Experts of a small language model.
Size: vocabulary 1315, 3.79M parameters.
Experts: 16 experts in each of 7 layers, 64 SwiGLU neurons an expert, 2 picks a token, a sigmoid router.
Training: a variant of Adam for the experts, 259M tokens, 7889 steps.
Below are experts of layer 3 (counted from 0) of a mixture-of-experts language model. Rows are named gate (a neuron's input weights, with its number), up (a neuron's input weights, with its number) and show model dimensions 0-127. Each number is 128 + 32 x the weight over its row's rms, rounded and kept within 0 to 255. Numbers have three digits each.
Before each expert's rows: "comes after" lists some tokens at least twice as common just before its tokens as in all text; "mostly gets" lists some tokens that are sent to it at least half of the time. This comes from a sample of Wikipedia text that the model never trained on. Tokens count by the router's weight.

# expert 1
comes after: " |", ";", ":", "|", " /", "ember"
mostly gets: "o", "u", "ue", "hen", "é", "au"
gate18:132144096126073164103166142107119130204087118113123076193135119163106130163121103124120100153144069126119122084136155148152084173138190115099119056186134145153075113096088135125148096127132090147084098138164163166135101097139115100204176066148146163172127163196157142146060157160158097142129154147107139135091121097166113137103146134150142144135103083097193157171157144128082104185162
up18:131062109144092153167110134185128157153125081189079142109182156150139163117103122163138075115087148119126083119133163073195112157076096143190124141131124139178150104161159135188071104071118106121114150158171137140107139175124145122141132094129084157191172153160122128099099065146150088167068104176133134161143140177094137139107163113131106121126070102133165101168082129111134130063082
gate19:047151148078087157111138198094169114085074071094142120096123087123114137171101080149191149176132126107136118126156150144105153133089135150085079113125081151100109097163112200148158186117123147144142121139145128123159144117152128128144101100106106159141219127103114147092118125171137120174151087171184204167159113172087162110121109131133099120092127141060062162122124106106115166159115
up19:087116097117089165123118205119115127085134140130080101127118155091129170130118138153100168113091180138141147142157100144111124127125102150148113130120130148086124135153099184082142144080170078203163111149169102097162091076121117083198159066102175157126121067150130145124142134176089207127168109155166172146165127174107189164094092151088128095110143103152101176172124093116188091113106
gate20:105154099096099105111134204139166079092115160113187148117103147159148108161160116113159171163072110100128144132126173150144151116124112151122123164113125139090115074136138119113155096124205127134075149113129127177138141135153125082111093167055104153128158134142184165148117142144076109160164109155117128044091123113170123081151140103104087159065121083086094199125147058217121126165113
up20:124112095068110079150140165155129137122118203116098110090136147179120091124134163117093142162124146154071093145120139135108133065165123169149177209095125107138100133170110066141145037140140101163116133097169123155191129157092073092163086196091119123133165129179139157151125137163063136104146132170125114075160101135104153129120119131076133180134118079141140188151121085159128101131177
gate21:093153155112132121098151114101110104056139119124095097157154185088113121142116087118127154089107099102097148102123103112064112136106176094142131137141103177126142163152151119185153126097161081069082147111166117077067091126136227139165164112136035129119157155068157133096127084087108122117146168107158146110112081131167121136078124131145052068122168097109124145097100130130143170151072
up21:088117063140083181135088103155128115128130093094143142124098101137128173070179109170108105127117155102087151125160146095142118149206147090135125129161201108106160089168188147182125124131101138149130130127136131090176169097089089159141101137128140191188160109152140147164095128191134129128181108173137101172142134193132154156110136164134151123162073188101095103159100137191188135074151
gate22:114113191074146091152116158120117097145060132117105114156114097181087079163087164130183094149124117114128046146112129125107084167138100080181146156161101143105069170091062108104140131071156140113158182115133181080123080119129152139150149186115107072150133148119109157154117119116209125149139133126158109067161083135134105162089086118118076087135099106151150144065161133149097117142127
up22:063140107172136183089101142136098114158111118104111129150109103147112112119131148104108213132157201100111166104144146159162128095114096153100173156149195132139196100145142156101140121119113172122159122083132135132112096049138084125170195123160081109126162129090134134158120137163119210132124153062114106110147098090142148155049149140141150127115158144127128132118061134137140132124015

# expert 12
comes after: "0", ")", "5", "4", "3", "6"
mostly gets: " |", "ork", "chool", " they", "x", "ations"
gate1:077146144135136131142066120066122131130177090085194140079163155128127171102134117112202171153096147120154116094178127128156105129150166120172108124146092157112092109186131147131095160117137093120147136100112121149130081103155130108129180084102141128199083161166193093102126115138139133104054122114206126106112096092130111108136184156164072131105065113064152111095090135075124145169085
up1:144094126096151113121138100184215127121100138092092162220117109171132096155101137140125140106106100131083181156108184109130191113102152167116128115147215086148172113117107085130156115144135107123071129161145165127142143152133154139208112185110151090098121159123144184177103145167110158182131133140069135168112143218105102136118081095116138132122134146132124164063126115156159149094124
gate2:121176095053128155127059103145129103059112142143157178142093173123148111081166117100190130079110109117173105053168156108135113118098141130086117117082114121115085128106132115200170165116170126094168100096200098090136120115144155078145120100148117112168103120114091125124091128145149130103163143041138188168150125148084162122102186115150111126081083169117116138068137128146083126110146
up2:105116089142190136130051093125130129124118175132106138152180100075137149061097162145056086142106128149183135176170116151124098134147111091128109102200206170104122127156120145127112177134089110115172101138159142094134141157134145124116121141137110129117140115177119155119066140125114136145167170130148169137121111207123192130152148133118181171169060169131226125143112156122080097095143
gate3:096119078098154208059135125149148161103080127100090101157154130132097086118187107135179097098062131127157130092170137127145127110134138115125143146129189107079081089190254093163145171162097140124116086132157117143114115127125168102161140157158124124135161147127200153130050117136119120140163129132160161122097100112106191105181166091083133125118111138105164141144128125100114109150081
up3:129136137145124135178141102112069102134157139130136188096110071113178105158078115096130136204181090112170146151108120139103101153102122127078105134136078161141135155134100109066160096092117131120144161147136128097128193162133047151105064102144085141178183187123117099035214162124079099147073139084131183112119149125165099111122155141162122118153133139138127142070160126139129141117139
gate4:133151063169160204107158101108110141157079108125141105072139054148138123068120143101124160114164109117106105169180098104128145138188144086135084111141068076133158144178068160162137172094175158128165120193115108153096101092176098138155145117151146174156173138150099138115149161123135133124150121144087144070082127153063125133167159144160156183174105170086096116062118123138120113124126
up4:121100146129137106164205090097129133102127068046108154104099089155144199132141097087102169092083093121197085169134136137118150116086108121072119133109115137142142133099103134169137182094114094147123094111158146120103140102105113152115108092168147180087120129135135128061203106120116094143168102135145178164069139172113116126170181166070176101153153154163148183089160076096134113127147
gate5:142126134212133155079171118082178097168155143133166144107168136046193169129176135117082094087156167127148135157130135123220104191116139095129122116123088074178101108058167037125122169147124110138156139136113072147140117116143099125132109169109093162150140089156119118094114124128109142130135084072138128169088115098110097110162113145163138126101088146128138123086106092079078103095146
up5:105099134078119131037101143128115090062139142135175143171136122165126123169159154116158152145130131098081073159166096138141139133166147150147207170170085101163133124110170149086120069132181142121096165063092119122143119048168142169096137086094111150142173072114157152161058144159108169123106106132123133084122073109157107120092121076151113068093138163117136108167102089133144121135153

# expert 4
comes after: "\n", "-", "|", "==", " the", "."
mostly gets: " C", " \"", " W", " Jo", " H", " pr"
gate1:101161095099089164094145170091154145072120141149199116091136080148062180128128137085176096128122182131128108083133139153175098089160103145105121133137126134128050084161096142160109084061161112087141105123079117125151104120136090076144162131133150177136122128133191196113115142123125103095106142084175078100133103117142135115124152135166071187098097081068138151093129138085104133193151
up1:138155200130179143157130092166129148152130099104129118193143186152167094158113132200118151112088079139092193152098147125092173153094144147131148138128155124110210123092132128109166131200080164088060153192138133097081092112140138167104107074104084096112142162125110084132149151140097168187070148155107147166107152167068128115134075109130135076141167155129123128135125137142116160093126
gate2:142150125092100175139076135130133126103101158118068161191035108124135205125192123136130106135189152095164099054142135085150102100154111100158143068102119181175091113126119084188119100088148129077191093067176083100169098135145126162136144178171123108159135120139118119142125112123174112153149141052135108155117130111124149113148125094139121111083074149134152112085151122122081130100114
up2:141131121110124130130030145100103156160158185142098182144131152104085160076124123101131103165118140143142111091152081168121080041115102070143165112173153148148154147096134107094125203153115084082196116152142130139162053102095152110156174165161119125119141112141134137107121158109121134113103117114160165091118091161161153155104176122085131153188154127098218102113121158150112084074137
gate3:126125116094100128089130127133143158118105093113117098122167061105092135190136098095195131058130103109118138117216149103151147169152136131087138186101183097104090120183206116156153151148152148096088143145195104112095105118146144114080128159142142110150166143149131139122086130152109112132201139083107144128067128151164152072196138065108119135131125155094101150170135079118074126147064
up3:063150129143149168122152092109117120136070129131157149135060100117150106130129131094105122201136143142145123158116140131142113088083161109091098114202091163116166176098119137072130069073113138107167163174052136174154145148107091137153083119130083147179100159123140134071154146122038102138081093129195184135132140117104112123101160202157123139118141119129141123089150165093180172117146
gate4:133157095162110182136144161057131140128087125139192151111159113146117109089124120085132189112149145143124088144199127168147141165159136103137091117176140068153166130203076195177131163088150126152199147158114100157103105128142083142100137192100116135152146141151128090150164184114136147187091085141142126095099135132087115152193116153182145117182174185128117139083160154123103098119138
up4:113097129111127097137136065121122122066102091114102119154127080105123158121186078155115116138113089079172126184141116169173075170097158143083073131055097122132131138164187133147125124139137097153088099104132103127095163125174104109140132088165109158143067096133111165114143133121072096115147165170213133146111119161075132117128173097028152165189135121133137140079122141076178126126155
gate5:154124163196141082093160133093176097141129193121140098162151080101131140152202132140101167122142123134136113171126128159181117163143128113120131081174091115176126152103141105164131130119194122161112143114074103103111079130150104127096078181127105152217132120158158162076135137151081161055132025125171150152119116164157120110141165194125087110104104147095101120080129118106102095144134
up5:129156152090103114072133142150157140112169175072132118145109127128097103159157163168154122117100072122135124170129097129128109165116080174095138107087114117175146097130149138099119113131160138118071222100142119138131087087138126148085102132082110119170156066120139149086118140176089177055141098118149174096081074202135116096124159121111122120112104166113089148174068046155089189146158

# expert 0
comes after: "ed", ",", "s", " is", "ing", ")"
mostly gets: " is", " was", " with", " be", " that", " are"
gate18:084162074117088179165137132127170194119124142154129026155145120143120143159116154154163139155087088143147146068133125111138118166115177153085121119168156136116169110197117181168059128166128096156135125156152127120115031154111195110151148150113096122121115124142187160161109166120141092160126133093127087098093120147161119114159107117133150171119128116091123091104168104142078081207160
up18:123171103175077144155123086135116191094156125178085141091195119123151128090087115179162102115062131174161129090148155101164123206062106140110133138122125107134195151179133202179088125110133150140145053134127109139087121170117159105128100144117149134130164109095181195090115074130105071134088147144129137123121097192164117119126143115117094119125059135087146108096125118113100095107114
gate19:110128125082089121125154154071145142106070131093109134137186126118122190170083107082189124156123128066081108112138144135101156123097132094055086134076125152135095112167113137096168156120131123142177150131161098158166122151153147133141117097055145175149188124083157138085136148169132108211113108176150183182183142132096158116123161125136125073165177118112065176155130124137124163177123
up19:137093067092110132145102176087153174110119136135101130149149148092129183075072174135083217088123128110123109106101102107144130127106158104190138137060118086115131165131124166078134115130161106131204131119151115134152152167158115158144143133085165140095123136124116114126167191143138182152107153197150148150150142157129114161133090156165144041169151153156041133177174161140146157139091
gate20:122199142126134131123154158117171101167145156107168126077048137177156108170163091126147194198058131104112150129155114170138171076105136132131167140099129134106090109139130131119157078113162155110107138165111116129111090174154120056107091178092145136088134145132174153122096129159085163144146110110147193094098106100160121115135201069120102158100120074123146173114094079188101128152165
up20:136106118108074110130122168148099141129133160132131161122154142160127052176081131143108157171125135141117074091122110154100146117156122073142170187063119116124092097170111088066133116137127060138118149134147148213141140090082078113156095158115143144148180102188145181124142095152046122154108094153153187101153119167118176132056140162109151125127129086082144171155138065153148118104160
gate21:128153086155155177134166100113164118075114159108112188154149117147086060092129110119121171106097068145077122117117132166108111162180085154198116142124115104135113129166137141214126158101126153085127192155165093108111053120073132111149155141081093179110119146111120127098150116138117111118184160119126087136085086146155130153116112127102090224136099088123162137087073192142120131122161
up21:105144104134175180095192156118091146191133129171191096141094164158160108108093136113135134090078142105062147082176134075131113112159124101125133106122195148128160132113153094135089131101096140144075102146071170138117117175098125123085046136141092202129139148058168145126130091179166086136154059150103100157098115148130154165147141153132112087137115055131147114130110150164134099094157
gate22:067117119116184137154117115148179114152134145142125127121070111138081161105146106164169037128098157134158111136101117121115030143177137085180105131197124128131075138150101113143124133113148147117107122172102090077118087069122115178093138206076047063102157125154112098159105126117146173126171122104131088099173128089115097105138067106142099085152132153149128108089148163108127121127112
up22:102128139107113137085090151172123119116118089123136152108127116114104107113135171123167185168143145114183180136137149174118173067123055165103153158132183119162183120171109171138142106119122199144130125139205054122073128088114068109097205107125051104111135125134119127175114160150119155089079183089147141156133110180122124160095164089092136139138182137129099141130074119118184136135144

# expert 9
comes after: "\n", ".", "9", "==", ")", "0"
mostly gets: "\n", "ll", " Th", " year", "y", "ist"
gate1:103144105100103151129106150076176122112190116094167158133141112166103155110099125131168066110135157127167109024173138120146080118177108189116139172163133152155087057193128142137112126063155155142143107121089074126131077125123107052128172107101150143220135131151134104139134131138073167058093123134165131120153121152135155123129195156129090121104086123107127145101107082113114128115098
up1:160122147151142164153136071198135090106085187153114115137134135086145090160164139133121102158089118115066164218109154165078171068071120124152123103154175120134157111075090115109184146152120133079080122133140149101131121125150124156152096137162113144067135135129192177147144131124142103195153122159077107178153159185057104129084078073129136172129176122107136135105143134148156142143146
gate2:155132081038134113124059134106114139135146192129146124196100182119138140130208100134161137123167143082151097095186157129123141105139112095086135082094111125121097064140117102210149159121107088093162132043179048076133095190148143127145156151172143111162080103118106163116138117154154117135129133038138117131131104113108118117138109143122142130138117142115178127090146150145082115115117
up2:088091136105162130137080105093127181065117156132116142157116090086131132099080125138077099204058133145108105131075125066141088056101100153081114130154175157117197189100155172100138143135096134118165120152128124111076125091171120155130074146138111103111143108166154172115134188143095178104154123117143180111180123205115184115152141152112094155079087130104153108126116139110125141080114
gate3:107144093099193134128100128142134092093104159122121136157154101081075144087187092126162111086137140059163146126148175105139112172092164083122081137111136115075083046125222114191118186181168111120115150144170152118143114112138121130126192182108153095144126149122142145129095108155107118123193117059142121132136084099072133095194132116100134109136091171091124125106115124144093150138077
up3:125137157153095148096164129115113118153125141108111136105061064126200097164128128113129149232211077143131145133101104174109176107117130142064138153157120153201137161110083086041168101083112140130164138120093114131110161184101092177130088103104086152181127145134129125083129130107087121118079110158077163113107153129143113103103120131129092157110146095131113132109186092084168111094147
gate4:158183132131093185153176133129152150109093094134170153120183063133122106088117144085113181074163142140100088172181111142151158192103134046150037089171123112136121146177075155162188121080120084185147172175127097159120128142179121161132103171106144127147123187123112137165143097142127117158092105104145107116089140124098129110156118122153143181182113159100094148099165124101105114144127
up4:138110128142105141173139134145138141097125079092146085131133138094142141115185095113162144110078044097130139177168148098134084168089083186110149144070069118153132134150136180158112137101103103138094123113149092143068176143158092124133116139182132153114082126149132106101144128150093039150125146152147134166060153159074102142171159103043193136157157163159142133121136085064111085112142
gate5:153096150195172081126128116141186065170158118169200139127129094064135164160188118106122145128163154108139166151148080160168079193120171123125096100174067170206106143096171089150104133134149135138134154111114126099138109083103147123138065150071118170163123105180125123115118105145111176072139069138181147148116091087128096102128154123122123145101131151136147135126138135050089109118144
up5:120163133108190127068123122118131151065151149081186199128080107129122127214153169113094114082104123136137107165153132131172161161127153088103149139159114148168147094128146111118156144170136126142079185113108133157106099066076204135100091118034140166162117077141145152093128122184139180077158069154153163109134078097165110123128129106180129132070111125120133121143151136141098137147113

# expert 10
comes after: " ", " (", "S", " U", "A", " F"
mostly gets: "ff", "ber", "ou", "aw", "gr", "fer"
gate0:086126127112164173095073113150123132096142165132125159161099140186140192179101142171101075176098069184098101164148080114081143074157114169113095151119117117152099199134092173129172147146080085136122093164208119134097121153155100126178114138125129135219117152108139108138133138146137145144063165145112116127123146140086085113133114103149094128081105160081169157091180170124127127179120
up0:137140113079092134184103190131119120093100062181106151122132154124061071169081115136126158130106070132129143126111095035142081086174120153187170062138153176112128123140105181138166131108105120097137166158164101100154199104139200136161096102136161108151137157109106161154100132163158150126107164112142134166177081165093113119150128137084123156144071171126121096085120155157119129094139
gate1:075121131141136138167089117142091112133104119124198144103087079102122204099077109152165117172117142138117128122170099110184150140122111107160132088143121110103093102192080148124110144080085174077196116150090085148141034141151140076140161101102152117202118131170105131178132110102126166129075129152143152111125104083120098100161169145132089138101089119098198130105088122114097172168169
up1:127113110133149164104170122180184098110112212129084134120126117165111074173100132127127147103124073128058151201138128141092173105143110130136105136147207112146197156113120120117147056113134158112114128160165141105118138117147116129170150192130188152155202142135175178174138141159117142175128094134134132212162151164099106148133095081149132140079153124109090135085111107204129137117135
gate2:118149064061094136134077130128122100048115195089132140108102137129100137094183120104157160142131101123171104055132144125096121101086091121090147123092138122147078133109130170201130140116162072102187142102193056104109117140160154128188122142113123137159095081100104149146079139117155107135151164107155165117125133129115135132140128094095119125097084130080153130073147104209038119136143
up2:107142100078136127114027130103128109079137199125111153139168112112097097080115174105096124176111133125116123126128114118151106079085086095125159164131182162131095158114094150157122151129110103116169092111176141121105069126128126098152150157132103132118093098102149212153059137118107154117172203101134189118132062204137180139131166084103128185138104133093158131131126114186103090090114
gate3:119173112094135161122165162117133166104095178103104072149134136123101143121170116115157144076102154081137118104198153131187068157118118143125132112129135134112108099116225122117119151136147162114143104157167081133109129124127183077101082201092132144136150148083166176171062144161085118180187137090112094110118107130163175127155126076094119144180079147079125122119160161163060092164134
up3:136145077154117142082149143121103083105076121144153183068078095072126065109114112118120076210160082161161154175087099127087172100124154100113113128144120129157094141210090086081169147107096126128131150115092137150111133128135077177118114091165142126166102157157119080086164157151098068140074133111100204131132136106112075083116104124179111161118149126158109159106186118133138139095144
gate4:136146132134109175098164133066168191111078152090124101086133103146172143096163106072123204138094154158058094150105126131135163125115132148140087166126079074126148172190094135185106179096141088144120106152112128169057092124141086170127149163121164121139137140137131088108184157107052127115139103139156164091086135115063096136142173137130183162152100166102091157083123160123144125138094
up4:144085118128131133114160144081122137113137070069131143111132067151117166149118061108099125102120063098175099167112147170136144140111135141086097173073081102155145176102129152098145205140118070137066117092126126133087128086127095152105102126161128202072069127113146097076186100117103084158134118122183173143083148147075088092132174123086150133140161135125075168127163113088110160121118

# expert 5
comes after: " the", " a", " and", " to", " was", ","
mostly gets: " p", " m", " h", " c", " r", " b"
gate1:092128107130080131148138150073129154080161132102197124055138105150043156149136093117176148170053151175182139104181128143118073128146098184105116107160128144092108109168095148125099121064130134125151112159099058149150081077141116102148156098124141129126107077161164141115110098122112092108079107157181118129160114114134125083146183148145086136108087117072157100095117188163121151171151
up1:148146188128171147106155076214159086170159146110098128199131130161182097173100155157125098116167100104094152138122139104171189140107127118130123109140147137173133129104141100144148117161120131134066133177149155070125107169178135163128133155122094142123145228122164153128137143161106159169146144104115100119126146163119118102100059051130119167113205137135071137112133078105117131116051
gate2:121142071049114149148068111165123122094066165114112146174067123140125137115174151187128123116158143150109103079149113156092127104103115095133164092076149122110092126145085148137143124107153124089210130081208071093170082109156133140186138136165128120168139119145085148123136165141132161143121108071150169150107144128106145113130151054084127154093056133095117132057155106131104099180114
up2:103140105113109168104048166116140139159083134184097157154102114123121066091142153150107086164095122146129143119142131171142047104098124122147128080145151149103119156151099172077127166135127144091178106139199131147167075151051112135141115173128074177160132178149138133136070162117083138141119106126162186080102082182146152143124182109133111181183083141099147165085127154149117089116162
gate3:114128118126110203048158135153123152105093105120069166110194082159091100115131119110153140126107092093107129100168151123206132185159128116173165160103127110050114087117152142130123140141167157079145165163104077108134118095134128150113135161123133124118174151125161151138125092128176059140153131114094123122089092188155164077173109097093098120113130181100132151124084109158056123183062
up3:141126110168104108103159097077092125168088077106165103117062116075167128123112102142123147216146109156126126138143111153134129150076129112077092105167169153158099156122114094110116093088125129120132159158110117152150153150122104169130065087133117162148107154111167081082164156101044070170139097140163199135117189094138093106098128165180119109138153124102163112101101134074146152091215
gate4:186181102154104131146154133090127119138104131126179137088162121148186091124159132105139133114139135113129167176163085164109198102112105109172084129178091104127174162202068188217126135057215117143204121144122111097124135097108066173147122139116164173151136151126100119117102136151086076127117084086140114116094098125095131113153124103164145139182140157119088134108125162128121132113169
up4:118090084118093135154148121113183128082144093096129095164143080122123110152155090069095100080161104097111083202138123143157114119099127156115094150100086089157129133115161197170129166104163076132116119110088109098128141153129105170133161151157138161081096126131084162070149155123070113137123097073158133138075112160088126118127186068110175113199134146141126167118117073032140130160162
gate5:133119139164145098191193086129147109169186111129181122143158074117168097115231140130095137049122161114121132157134184170193115200161123122108146123150125068150161158130165112120116107119146163136132086084111108130088093078136076078105089170126114112119112099139119103104106113124087157072145028142122130159095108116166100127172141162150102119116128142139131116093118136094097087116165
up5:088155168054141154115129112135135119112160129107124189166153111154129113149156169149135145114081093072139123195130125089189099102133115146077146141113159112157161092100175155075100104124125137118069164106128107128123025063135117134115121109070130142145148050125100119104112160145088160060136121110106104089097062148143111100157168118123107083053124103130120132159050091128136146158151

# expert 13
comes after: "1", "2", " (", " A", " d", " was"
mostly gets: "ical", "ember", "ru", " comp", "igh", "oun"
gate1:115149101131060135148102124119110073140178066118209129076203129127138122136075137134179116144079163109119132103164111109180088112116101123118144096131090132131071134135080100135110123077146152109149113195118081125114096127170131096120144119109119131152129147150137097106136124110132139079054183150158134099103167147105095090159144146158104156102108133029137095132160080083087203190151
up1:124138158149167116135191079151163145063074135138107074191135149157119101121130089137119140107081044104122220155125164102101158137159144168123084131110161104187158093147177103108140094161140082114037135140110152120128172102130136114197128138141143126122183176106151179132100140135077128183195116135099140172161135185112136126133114105124107135124132088151097159107083126168147124113098
gate2:115094086034074128096109098106141124061140152088157145191086150167133188105182086096176187148150130135126074095107159139130115134142123125077142136109107176133113152174137125178134128120152125125139109109191076051178151144139159087173112081159144117124091107123074104171136119132164130207163148094129140188132138075129110091109111156150128132109085134085113159098130121153090110159135
up2:093102098089153165132028123126107125133111184149134156141157126114126134102112191140088122186151151171129096166129145095152111082118123118162123074184160186128159159134120135129104123127083166146159104123213129134171075140069147075137155199126095117109081123150152147174073132096145170134125178104143135138102079150151167150126127083118130198130090125124184117086085180161107114119093
gate3:117150110113099187077170115101166133119095168113141107127147144110069118094160137107148108099081098081139130103187170123184150159143092143086122158075142104092118085173194132134143148170116169113123113117121131144079091093140184098107150138142157143128144149108164206111111133162105103147227117097129139122082105132140178102190166131096041164141082156106142181153085115128094135115087
up3:129137143136138094163127152082118100145084111188147127129107081119167132085137090139135127195175119142148169163105132118092089126118204140108122130189128188186141167106093062117143135110168092117203194173158119095174112151129147153157137135172093092181191167087129114113152175086119164147122084120138179101153130110088055143157122166191179125139138132157126138096114132143137164106159
gate4:136217111114137161132136119142139150077120065088159109139134138153149093127154143090164174152107130130095120130160112140142169128116138101139079167188109104155156123219091128163134129116192151142149130094149114167095121125119088170057150184139132126177176115171089087183159130124069116113186111114126137085091160110070122120168166106141116168152094138096117157090104157025134127124104
up4:138064174145128121156162142129172091130117115082125106118109095095105136158160083090099121081110104111139119215141124132095126134178104171122100169132075083106113142127160111163101171106139109097075106092087186158070134159149123148115125134189138134102082138148095121115160136109129137158161108086164161171047161140121094081136148134062208162141138172169135180158061113077117154147131
gate5:143116153177134090095157122093090036126178129157218179145133115098146183138146168115123162130129188132130109134159134108190111180111165069177117113160066118171157164148136069141158148129159142151136085125135119088129114096163112103120089132094132115128156092136177127120105081134091136102172082150115159199102099136103131095178134130135135117126109144086105090118157093064044131114152
up5:190144134121155151058146115149120107055142120109171156162056099116125118159136167152136089128069098129175132174166129101183154097176138127114185123114130094172161086119116113137117163130191113123079208091140135151132105049128154168079148127075130076147142066114174156105050107134128145098134143111130132123116028147135158123111159166149153129116116120141128099154098112124107139161111